Weights of a small mixture-of-experts language model, trained from scratch on English Wikipedia: 128 experts in each of 10 layers.
Below are experts of layer 7 (counted from 0) of a mixture-of-experts language model. Rows are named gate (a neuron's input weights, with its number), up (a neuron's input weights, with its number) and show model dimensions 0-191. Each number is 128 + 32 x the weight over its row's rms, rounded and kept within 0 to 255. Numbers have three digits each.
Before each expert's rows: a language model's description of what the expert responds to. This comes from a sample of Wikipedia text that the model never trained on.

# expert 58
Tokens right after an opening parenthesis, mostly acronym letters and age or born notes, such as (TNA), (CNR), (age 34).
gate0:090129140123128149155106087161128168091150120164123121165163138126115178152060104213109064170130127115125100071131100049133132142063066094112158116133141127089141115176136108058124172136145095131128132124205124163132086102098157129113082100084051116098132130113127065125139102208122080104138127174133175133128157154130162127127137128123103099131064135126150203103143129072151107145116167063152191125082102118177103087148097126137123078128112102142191102139096119112145077110122120120127130064121175078157064104129129128083127085158113197126144095138161081117104137124134165144
up0:151142136101130107136129136125157108166018132128124127199148111168148134136072128172124141121150169106130138164106128107177140158127211126031130122131126133124136119125124059219112093174169119165144182136103131101124167248099148126156198051115144103128127104039137167105095124088113111143052144129133138093123077140125129131131140117039125151114119129084100172103111121123174189133136140121125112103120128128081128202144129135128122161133069186135157177119149136115124052142138159131110168180155124128097148120086144128135143097132126087113109115138112127142154107119138141131
gate1:124094073154117127126109116144116094115122100130135101127076156077129130134085100080128160132144113152111063136096116127133138067095093121124094136152134109094137168182130135127121128135213124173141196046123056109102116139138037179142163132181145147131127134223070157122124115130138136124153149125121086197126106128128139166087104121102134040099125140092116111130084120127116160209121125112124156135148129187127133143134142069108126136097107153130132138114074156163097098065125151174142155113113140113137096140096103102165077117180096116123115223158242151121103111145142116159
up1:117178125112128164104131046094106147139102128029186136108101140077135125145101169122129143129102130080126123210120113109124133125162127157098113139102147110150129113095141096170124185167128133128141133140135214115075128134126113134139162127136146121157119161215100108129146136167176152147091149127128151104134155154119146144147111119117123105126137139143132128095127076117125155154090119128125097095139112043073144131132130124126143034123132103074048098098039130095149052066093066108130089120066221118100133154058131130187092125156146110184134100122122123142124151131157191116

# expert 31
Word pieces and accented letters inside non-English names and places, often Chinese or Spanish, such as ñ, ç, uan, Juan, Zhuhai.
gate0:134129136132166127125131136159202167133113130088152125085158142138166146205129120084086130137126126128130127175083102122154150148180131114128132152126127112125105086103102172157122114125095124122105115116136094117167156102125154179123132138129120093166113055113210103123120144105119215092092080094116156134105129173138179201129131123111195180151157152118126110198113136081115118116204164110135172121149227138086138208127143133155138119127126136154171130118132112116147129134144153239120144109133189159114114128157119155133102129167120161179160055122189152110112139117109128018
up0:138117182129133150129122158127113208173124119167139133155134133190113088133133139065062150083162129103132101128115113135036128127126141100046126148202131127125164170119177132136150116110127123142174114147131144158146133124167134154127135128117134113091136125113128087117125176128038140124096089146076190126129126089079129255138099130105120151116134113073155127097099124145061127127214139132158146146136152150131135127078146140096080137105136095113119103113131140134135106179057192106195143142144124086114101128137124170104131070140064136161125074136124131194102095192132128140
gate1:162078082042134117132115122121145146130095139134147222163077117135153126119123137158086112148142169120158132149120135195127129117118134151146136139178123157110130128074129155127119153129105126107095114131178162163128112101121098199126167121153123118057129125126123095114101141138127183134180133133115089116120165142137105135005127145070125128159098122140144118106112127091131129169099199135120121116072110212151112096160111125138127112128165161125103213142112122136128098126048157200129087093079126122114160128113028129150122105131090117140156069220140128130196101118060160130
up1:098173139106127051127107121115117127082129095168157154130180130137133130163152154128146130181108132101129123158110167098094143117168105094146114158120123131125126168122120128132133125175133125194106178180158163127127127117117136156121114133128120116172164147185106148081100128142122133196201129127112146122096242139112117199134082142128136118161094158101115155143134126064123138150124169152079101145172156222102142059110106134129137180078135102135165221131142113137132127226175153106111214116074147081126154138100153128107125148106082035125121128129118106149096151115206126137

# expert 50
Infinitive to after verbs like continued or began, plus auxiliaries had, would, has, and who or which.
gate1:100127105062098108117122140143142197103129129138130049175230090140090115115090140126132120108134136229155061072145127128142136135103132185176076115147126137129135169090127110128131129101090096163117213067119110117131078144070101107156096166075147140159160133083109135135146119116132094186130128130131123182120120126135177151160142120069169156203123116157132164050111126121074125122172129138131155101117123116132075205097128137149096150187132130166178127120177130079117101170069115119162180135146130193113103155114090125123130173145098155136066131128133132101155130085131130135
up1:163086132115194138092128139152126118130161133129110068071133116100140168174237255099142143141119122139202062144139175134164155100130163094160167140142118152132155150126163168151125112105121130127071082119151099182124128175183132143090193169128141154143113139184089107154145123104009122095132143101116158119137177216153125087139120169132135122138101041114156127141128120127128127090139134203126162111091138124116112119119126101172128105123127119122113109120123130151127160145167127088109143056104189124145122138142120142131143135170104119084141129182178144089102125133132124131
gate2:132106124119096182096091115126125113124093205145099141155143133126043145096120102117105116101143128131128139152150048046126125195112142114170146152133144108098204145180095145134119107135142132136062121102157131128146145124133146128139068070150116131106125137126153135137106090113100140129154080135136147191132164110134189103119108203106157106083132132153170094122129189143130153127149167176253084183141128137107071128174132135124122129132129153162200109120113200130110119103176130130145139115180114160049123105049088121126136122128082134113110110095107111111129230149122121102
up2:171091121116127129142146085129191134212244086063133145104124128093082113181126167124145153128146142165174138142089134200128131105128117147134136129114165161132025135129153128159138137188143121036177153212129173149074106128124117128103169116103123135143113114151087106135132125085132102168117131133108134119143191081105055182184165045156126186131183133154114150128127104140101178094110129099165178141127130167116123116120128104114136111118128133197110190144130118131158098156087154145169119122074195169165132142112165122126122125126125121164129159126135163154128121167123109128

# expert 15
Names of media outlets, labels, platforms and formats after on, by, through or released, such as Steam, Twitter, BBC One, CD.
gate0:172133097147125118128178112115163151113071150109134133145115144173104193128126089167126169093141116062061086100129121196103127165135137105146136121129092154167136131143120129145214229123074129196123133096122130159094119189233225162128128144119104101126123121158140162145116097006176128130097183109129124102117116149132136125125127168147121052125073147173122117135126145117152134125080132062161134077120130103115145120124104127142159123154176173192145128143111120119111063106158115128135114174123117164106124166111096134106168125125132156163127181107143126140162083086127092116
up0:066115136142229145124196116123142166137128115118125146120083140152103134207129075132140155130118078080140160152133219127145129088135140136095224091146102113233139167137045109112133146145131135107122118083106155156129130136158110124127066094117128103123130124108074119119123128114141118143109127157130129130055135095138160123113123121113111122131109162128096116152147107114128038142147141130156138153120079085124129144130041129090159110122112128146124134123133126072124104134189086169136185141086112170240128128126151119123119135237100188131140132126123140138136112142115198107
gate1:130153132126128108114128155117123141138123110123130117158123129056141054116128125157135174193119134143169096114140155144133167119035166113145143131175155143141114140114129087104164168109182127159167114102111133147136108159107122112122132135126123135127084132076144178153158096105090127117070171202098112092116220255159085125127154107111159118133126166117114120080111103160109107129126127133153128149129159179058190105122072077178172178129135073116180116180159105136077127145162126165130139150163050127210102129133110133132079176126101126094121111153140118183152181141105137091
up1:090089112149138152138088123138157136125095113114143097165126128108125124119138100159128128148076127127117091129129184132125202158090082136129142128068142048104104138121211142080121191132095152115134104117135154114115135122153109148160130133081154116124073127222127121135120116099129125130113151090130158122132105146212177108136136092114137186146109177135114161158162145127042123131157152125138150120158123207148147075116132151148192170142106126169134132073120105144126153075119149182110132089136115170145105243185001163128151149126136126108195118151135092068125116107094140136

# expert 21
Commas, and, but, while and including that join or extend clauses in running prose, plus copulas was, is, were after a subject.
gate2:130124136067151162056174063117167128098166133096128130136097122099180107078126136133127174111056118166111164070134126248107067087121125092126126122127096122129136176195179118138163117129132153172107102146142133142136130092159090103139128115141138154138146034125173069145140078141131124117133083147140082140113128080129157149137121137100130079129129097140124128161112255163113126192124150125132148127142137132118123100135085154127128072123036172101122088193122126163054158128107120102142137082096132116128099114181136189110171190134122108140128135124130131160160123141108134113
up2:109244152124134088106105127124158118125115120191132119119076142107124106132127106106195163127145129145082132131098144118128124126138122085092125160146129126098134112147113172199083121144128107123077151178135123100107195157164102127248101127113153142102126104136126120125179153132134086127198114149141119140190102105060138144133171133155100103058141119124125141220107148149083118087103127146121128122099151134116216128131114144139159127121192144148120148070122103132112138129131125120161169121092056096101100158129122188129129152037111130124161146138065174160140138027110102129
gate3:166130124108139089204128072124114085119143081123166129084122219130163121191124120108145128107128092158160149136186118145152140176151125120156131072130142165116051128108124028130124113072124099126087104104124177115127194140150129182124108111168129172109121147085173108127143101136127129139138140132135122125077058115099129152121157091137128153130114114180146132104108085159110129055133146130121165200142122190127191087128027181139116124170175110120141127146126138115087120147151132128197129155103143128125187133097031134170113134067088100111137122160089143103175105129173119131
up3:123124136188108135132057060114124059135131180091123124104133131113124135137122181176129117109147092134115129123132143097160158126116127119131133065137189132132109134081107123127103132128113101119125106141131132126126128082205095095106033103126129128135154122120203134212146127121091159144102067140119134094118129120183148095126138123082104203155112134140095102051040061175088115130151123138131171188076035130120149126124122140213129128188226129142126156120131105137164128130177124138096126131153128138131213170150085152127129134097186110119148147114109109078146121156127126131

# expert 39
Verbs and auxiliaries following a subject or another auxiliary, such as was, has, had, became, began, continued, started, completed.
gate0:109117108128124157154170116090156160124122139141112049073176178133169116130118145131162155154128129108126140150106117128131164099146112136157122144116145123120130105122102145154147122097126106133194189126129162178116130091133137120122125119128153085106113146160138130149128081156118060172133127176155130095126128126075122195191116131154181078128139211159139080149124071164101143070149112156127116095122102072130164096117205148154100124117161128159129143139150148098101069126132255142124181204133156174111129046098070118139202145115150128109137128077131159149126109128180039120
up0:149150153143128147195140124132209136119137127050094082150184166151130135147127139108156113155129169063110129126133140203132122130196156140141148101161127111130156085099128129217133067127122161146139139115130123067125157110070086116129139192239123130142152117126149180129137124209128157101034131142128087123116107093044105090129118085134130052131127086136157152116123117111136145139141165186114136127158116147074115116124119131120129130072179184104128128105133121132061172073153094078073127138130078132140097143089188106094131108132111101111088130123131128125116099080117105099
gate1:108158103141104102131182094086117099118132210178075118024177094101114133170212126103146091137131144113069128127116136112153065142121103145106055128121184127136128116177157116130134196153167159109175110126126140185116123126131080108177079171160129130131158129109155129109127125148144147111148125158134158106089114111139210184128082130121162087131123130117140144088109186159072075162132131167120128165217141106109084120118123127128128084135039232139155126108142129133140119140109127091132123168122171114173038109118128143131117128159136128138130115110149085145145142087068134122
up1:100085111138089107122128125142131120141128200123154124124101087138170136093143120098133129094136125132116183122126136162065128092073136132076133125122122127071129150051140150100140120103255097126121098100115123125068138122102114138134094183123098126192133212086168153161081098102132132154202127125158055165190133135113139112080109156076178128147135077126153134141104052120128156134150068121108114109115128204084090070135214130112141129129097106110102123127158110111202118144131135143124118105070121138143071139119145172120124174137094162141130132129108121081173167175139144133

# expert 44
Line breaks, dashes and field names in infoboxes and taxoboxes, such as Coordinates, Phylum, Area code, Teams.
gate1:134158109104059132128123167126120128111115104150125068092114128137160150132103074133087113131124090124118175106081121107176090009077143130111142123159128074141127186134125092143135142126153130043128141080144162194129131111077086199123123150130128136128133118118164130119026155142135101165120139128128118155133138139139168098126107129139127135123163117125157099131112145129156106168131174062082130183132076134076084128171141051155128140183159135147167136180115114118090122120137175120137118088128132088181160129122169131072231170079149152186167130132128146183171098106118064138
up1:177141130180109107128125125123204125105138125161122108113129114090100129168108104098053141093137118132095137122128193099140163133128115127139059129121115162162103114154137136063133122100147122145130097168096146126095117151117156128133123118132129205096107128122146117128140165120128121130141163093107094063130232131126041142132132175119083130135191136080128044155154152083216108124125101163159146151128083115152161143128172116128158130127103139129145113168090127141121126097042136141138212121097128144128139088016118149180103132117176157140163124051132107130087065122155128201
gate2:131149094136126142129140109236114195195168154110149120107195146138126172111158197177047129162116134074134117113131109126152157129108126127092120138187109138157156103079108090109155129136128155157136150095121134099136141117134229129042119104101121111127092139103149100123123076150002122083133131128228126128122129189193186139122171157139088116113165124120140101110125132141107120111127139084135133131097073169132115116143112129123195121137120127163173135174140149114217097095103161083126118095116187158127125186119102119119118137093125109115143143090086121135106099136129129123
up2:118162143137125089094155098188136141129120133092085130091110153037137187100090141131159159135164169125162105136096147106149171138129087132111123086125085134124128126103101173133102129132121163143116152130145082118130131113240093136105065111127232132136109125136133143090126187119127070159168128128114174139161130155152139127118113103103090113123142141084057121181110126168127104150125160127117045119137160164131129101151139214121126116209110129145137135172109128159239113078087152126130080143115128124117102187130101115189106100163120125132128130141152066137065135208171130132

# expert 37
Opening quote marks and naming words that introduce a name, title or quote, such as named, called, nicknamed, moniker, known as.
gate0:130151056079118148124113129149071168117177129074128116163136125120164138120058172094097129184136125119132226128138111164007132124121174110118075092136151114115107183158059104124122125114147126112074110133078135199171085119087189100101141087182188179132107128105131128098148143126155103208160102146115125110127179120081110121105182191085105141138089118117039112120059183151137055120133124114158126135126129143111157153169149175112131097110130145117080132145131054126135145144076104129152133108145132107111135134100120129128093133120189142163158110127129137135127102119142116123
up0:119151100152130139110137166083122222120142086067123073180127093117135176109107126114207129126086115123069101127131093126066118102173122123168200128159085128152138130128125110203147149105159106170083129115038128153130123110121121085100192126088147157117090118128134083150178143114135061099124156110133085107154126102084198124163124105149117128123086186128153183126114132152130188098197118116159098082130092108135108111147107126123114126113167159145130179117109119124070137151141210139125194104079125041117118128144148119099084098131088121160121150129127112135098091117210160133
gate1:139161215106135139106071160130115164129129087124094136116119121038065123127109110207106124125202128143103127150128128090183152129127125077075105093115128144132137097203035136123102151129189140139162116123202170142106139108133129131146137092137094128121157125094104090136113098115155160089130199130123112177129126103144131155081157148178130114063083165175079074184098153114119125138126149100101137139095111179067135117165099089112055205105127127128080184157142143150185138120130138146130170146156078121103092111141053168135115129181128126122168123104134117134093167148145132107
up1:204125133085148106133154107207123232126134154118135128103132144096134128113129131118187105140122112154124137199118112144138210107070119119130135100083183150135163133112129105132122125109100145138139120096124130139158144168125138127107127094123164130124136065164138136119131127102079122119135099128125130059143158112126115135155173123113082132125131102097157136153140128133236104159136110172149084110105117146116124187098178110128145134132128166159106150117102144133199125103122127059124133044094120255149140146114163128107140168125189125107169180156127130135062150127101105089

# expert 28
Line breaks, table bars and spaces closing list items, table rows or infobox fields, such as track listings, personnel lists and discography chronologies.
gate1:143086129097123132139134136148109119082161158080141061126137121140096064114164159131124139110141075129133131112175068124087138135130134082126101095127131210126166100126158157190130121078065122126079135191126118109145126106036154132070059100138172108128170136129137145118128111132164163083126112137225103064155124170113121147107123204138109162174156095151079201138115120127133107091219173144109126122170127059137111103090157108112122130130132116134138123145119098070155110147169110066113179128115129096133177149131059133207145133086130121164125122104113153137181107104121090142
up1:097160150135097135103134131112131095143079128128152155121158138144182138161179126129193162150042103118110109094096166140134150128120179165101054128117139157077132083106062114027142136123119124082079128164131117089124199132156097131037132132104099131136099121073019145125157114133104196078122118132125134161114162146129122121123123131149149122118173134119133094038135112223083121094126128124188137133120133167050125134117128139113130115128081087086145176073073157133126135128089090110128151142118050166132130099118133131140125135077069149110136128128143107136161139094148131092
gate2:103134099179166168086115146165151157112113114141106083121141138146134109122078176102064168108126125136138131155119088106164150104126124113058131028141117084126086082115073186223116101137167105072100085130128128194203115061117139134122149121122110119186111099101139133121154139196062124185078126117128086122159122165117072140122112071098130119175128148146146153119130151126218100127113140135133063109128162133137116120154167168124102179133129194127095149169135184138128106110107160123126181157136135181130120134099127184138157099107140162103133117108101046156089118096102094128
up2:132140147156129135128124083137099075128134113102099153143124078120082044150100138041128119123096112081180105176106172176134150151153134125167133059125129128135077132125099124166174036139139123100109114132103129177137122129144128092149131055145156115152134060156138125176131132135172029133122120088134132111074118136084136113132162087185096128190132204127163110066148216171108099125145172130138121113129118139129119110132121077098128133151085133138064082150140119112152116091146189187141103186129188144084139156121138138101129105125099208116129156126123086150098118189128156117

# expert 7
Word pieces inside people's names, mostly surnames in lists, tables and credits, such as Mc, -ski, -ović, Smith, Hein-rich.
gate0:148145118090175128138169128129142120111124140175176172159137134101128139167134133159112128141124115136204113127211131213110072137141130101061132127090112143148130081141120120143141101120069156120108103129138188156168116180109121128129156126139216117130129128138153123134128137148141176173138138140099132166143078120082137092129130171138116132129083129167207057134125098130137133155197062157154149131113105123096188119077113091211129118189118132242126112200199116102151122064154188133116133128134074133061131130120157131116146128167122055102132163132130142089136130127147138098
up0:112073082137122124109094141124166104127242121081119145197132135135134183083127131099146163122185107143122100155114153051139150130148173171182160130143149168065101132107117118117114154137128189086135115103107118137144056104103140127131102136088131137178119187112178105149123159125138136095122117056121124165160145126091000146131149146128139122115107129113085137131123126147083139108161155175133134005116116134107117113129097129177118150115098141090106098151129126124119168148126121120113031132096037155189166127129139078123131136139124088112128138167114102129125137098167091160
gate1:107147094153134161214127081147176131141156119069139124130132166112106126146150125089116107205127146064092186137113101135129122108128204065164148157134110104118093107145131111081101132169073115106135094210157099128137126115113139163121096143201111103123082182147127091107127168090070132109183098115143110149150173084128136136126121141148142147128118116127096169113126122195121105139065188136149192156135120122177178192137099085106134159147140107068168140149059130166113119049133161121174128150115111186098141124143095170077130076081157121201129080092130105128123135133156116175
up1:130138156127163086092128132175122065131097128087172133212127100091122128122121156153169135126131104140136121116124074128136105116145124100098121092132133107081112099125139084134135150150130127064113047134191113136159095166133146160130132141192138079150121108110123074069128197150172124124082103144199119158203084121131124132182142162171126131128128207061102146115234098163141121149179134160154107128105147100110189137137127113070176177097134139135182160083131147130109129168150132185131150127101114143180083139118146154082178131136124098145138148160048164095113048125121119121

# expert 9
Commas, periods and paragraph breaks ending an introductory or full clause, plus subordinators like when, where, because, However, During.
gate0:082122116126131142116100100184124118045058149130160135155097154114158204140159137187138127149141130088077125128104092117119124190142166105152123181082144147140120185190124114103103133146129152093129051128135153127188112128234137125152155135158142113131117140126124130100087124137126096123159115118130131093109108126178111114134186107150130191128127118105115181126143123108138129198151118234087088103129086178123141147075130132121117098183133133181104125133147115136127117104126128186062117072109140128139134121221134114106161148203093135152079119133143101206074125124119186092
up0:134127232106142206113117135123141109117104177150037117124092110088159128094053115076117110126085058210142112119126122127101122148138112113128136083116139129102177130199150114113140140151126132112228127144122147153140093120126139089141147135127135175125139141069089129150136110181124126151118117120136160114132049108127128125124123058217128136075156138111050115119131132134163135108118140173155218072127111134165127089150068125124100104104123129102120036129167117122113122131069107101140161119138147219149126159105157126122150122126104135129097124121106153125137145058123075129
gate1:136149126166110114136113092122126135134086075123126149085121127126077093025201109145159125182106154121123129110152129131224137132095118097127143133157125136124128107118139175165155147124106132226111083118118120123135125126116118089110092095111125099123127113121047092118068157128149192082128124126125132154116155088109114168124126068138096138130132186155103003135096129061138111099083114070106135165115121124164134107086080122102108132075157083128161038162084129144102156101126186123138157127107097184141140154108206119099128137055117158174146128145101131104133103104122153094
up1:110191099142110222161125132178136145126016066140122127128143148119193133084151133150130128122105115128147133133128128128139122133129129155110198114092109087130152113119140134108114098143105155101123064141127167094188144219149125125127156130145127104134115127142120118172102146129110083084125100048054050149115132213128131169153090133120139095131134209136131119163133128127075117124155126066126132149186142156122152132106174165125130115126116126084148116115014097155097119133119124161088138117173126141160108112159127130091125165143189085160118123123161128157118136082139122018

# expert 35
Surname endings and the bracket, pipe or comma right after a person's name in tables and lists, e.g. Pižlová, Schaeffer, Jr.
gate0:108056131103116123111150149172074158083142143162218144118075144102154073139096068116129139185109129164074128115143126134174126133128153046110160123080188122145078127084192099121134209162123097101212149179125098098107205121104081103116131147163094109129140108131132124126124126144123180121077190175048145136123128147125112122161142135149183120147134150131153121112127124081103162131127132127141115075133102199151126163128102105105122071133120131134115092161191130137158122127121125098159129125138118112126129086129173176106141064127124124077201137100019117127094128137155131128
up0:153120127148108114027118157158123135144136139116126132121116124110234143131140137097091133137136127118056128130179121135121107117082098136144180152082146124115137156098133131114158138183123190144093109109155147161115141116156147224104125160144069108128123131146131093147156158105177138106188118161027123114139126163158152127165122107100127144140188119175119119092089153127128165135152141138138131124128109124095125018143141167127102144146065221113124096140196109119052075118130113041136128140209149080103169083138137113133120127129152130098147135120132076147143062107124085138
gate1:131121146095088123157179134168128129106127138165123129126121135129161172164137133127134104090191068115027102119179173148150128124081127145158108137140064102113145117168166116126133109089139131128176160106135120171117096113225126126107145109049147114114141125101136095134144109142085214119139138174109125118148130200131142080055130126176136118141081118118090098076078127128130154072128192101139092140126164129106133142163154128130108177138072090130139142146154032111160141141109129124063128148108127141140103135136103128155172104128099119072135009084049105069129128130136150123
up1:132115128094119121119164068129088150188123146096103145119151124172154149124081143105128121201083143200035113140157071103112104117090100148142118133122097101154224131086120069142130110106124067128069112082115121114124127136137252130090126147184177122112128125067096167151134136134129098140129135107172142140127153159078128096055125157114101091144097079107115137095141121070191089132126168109127144122155182117144149138070125114117140081112124131122118090159152209113113126129158128122174136149151191116163148193126132130170138157165129175146134108082146067130123129149188115112

# expert 53
Line breaks, dashes, colons and field labels in infobox-style lists, e.g. Born, Venue, Platforms, Phylum, Succeeded by.
gate1:153104113089131129100167133085131135118165135127136120147127178126124126140100167133143134111150114124109101125114255149088083091130094138118124123213172121153055125123117097132166129141172141128121114106128047139157152163136126172113133127142097125154159188102175152177129116130128124148036128076128057171082133117033120115123106133160102161079203163124123138125163142124212190148111086111122054131126123132127153132192125106108127120187166125128154149122132127149112087117175129130078157160150132135106121112144107133157084174104127145143167109140046206123151109120085150142
up1:147140130110128178130108099140125099117105099130133106150158178177127145116145133093170051126132130109135180167123159129081129138132129157093180115142205064099147181139140164147136068151164113151128095144127196104182152143121116128084094159094159126140117145132098131086135039165123127185139067096147095177132115181152166165110120131113087131129125136144159204128099129127157187129061138140109118128087112225165162162083129158154134127138131123182167181126138210076098138076103137135114028125142126132133143136130123155128162184104120138103098129110130139066104068118096076127
gate2:192125177130146136127118114183094124119147156144120168174157202063173132145162110122132092153113128120179188149105131133117123125127140126137126136119103133076129108109086124149090094107123088151089114110129173138099118129171044103100119156039138125122135129117102116034133161128051110136130117159174073193158134222182162095178128047163128124167118135152203120120095160132185155123105059096057126167133130125145177154127105113172162116129140124106123087141175132209084128127114178135124127132100153094136138098126128119125103128166116220147141114140115128107131147124125120106
up2:003176139110130128157117126179119109122127158113127122110128082140068116198126115084118126120102163150105075101130162093139112099042149130141078123053138069125161121162117109171075193127096122168127098172141174092144162127051108138157131120205132077188121141124152166108155156124125130118165169125160151143101126047133125134123171103191114133104183127163122131094120112091150154109129127120133115146180121152135117118170103123135067168114119128126108131100092103074177119128118148114053134052043142141126170105123148111127125098136122140152139195137133152111174127099097094124

# expert 40
Auxiliary and main verbs plus prepositions and determiners in narrative prose, such as had, has, been, having, there was, with, to.
gate2:081194115184140133103149113174103138132090208196168130128040188128074132139147060136156162145162135129046135113091133113137095156125113167161124167177092128110134136125164094129131127118120136134129108093128180089135141129124156108145061129135118181113143120128145134127211124123153094211138126132136172095164082093147239130152128122136137097200141130108154045143139149088151070143149139144129123182110135131109102169163138089158127130131170117129104121146143110139108087139126129169106133092193123158115094103071160098151134128147074203129128126086172086157108147150128097130
up2:144116105130136065229157128098109131145140123120151119158167098164174123124112143069154119060136231127160086137236124112120159149207070104079134151140121145136171128124166132162125132138135148105161141135130144190059137124126167178129124109077114124144154124145112144132161135127127122169168103129091133099058150207130134104107040077136139134123124150109104149115133116116128126130132128105132180120150137120153122122133170085155214115061051119096146195120124093104121122132100152125079128183117143153144130138124123133148068139201120083159130129098098125120096089096170125155
gate3:172127075149149110154111119151107146193084133120128176115128136143144144144123061130175095143125107120113143106137125143080191176108122105160130125087131155168130113109107156137125136079128108097161099127162147125180061162097104118018099050118120177120215114107097116120127018096140101125108130195105139130130202150099153121138134128124091133166145133200130117128152126140173092171144154101128146113076155137144114132101188115158098084141135157104085157083121179133110139129184124130164129072121030149138162161080128090116144125125088106125151098164154117091126139092121102202
up3:135175157144152197198080132149080083066126098122168117124099120160076129164110102145112141156179070204122129097138140152135148137186205118197127128115113141108123112083143087180116082079139132157131136126128155174131122115122126084048117124129123103149115066131145155169162149138096132136134111212105175125181151175118153096130146083142165127218123065132091142112164110127138128111185114139151131134143108121124175086152117080072124133127125156113095102130145133123030135045114150153117064135125102127158158122102166126133084130120118100114200113090121097119156176133139149117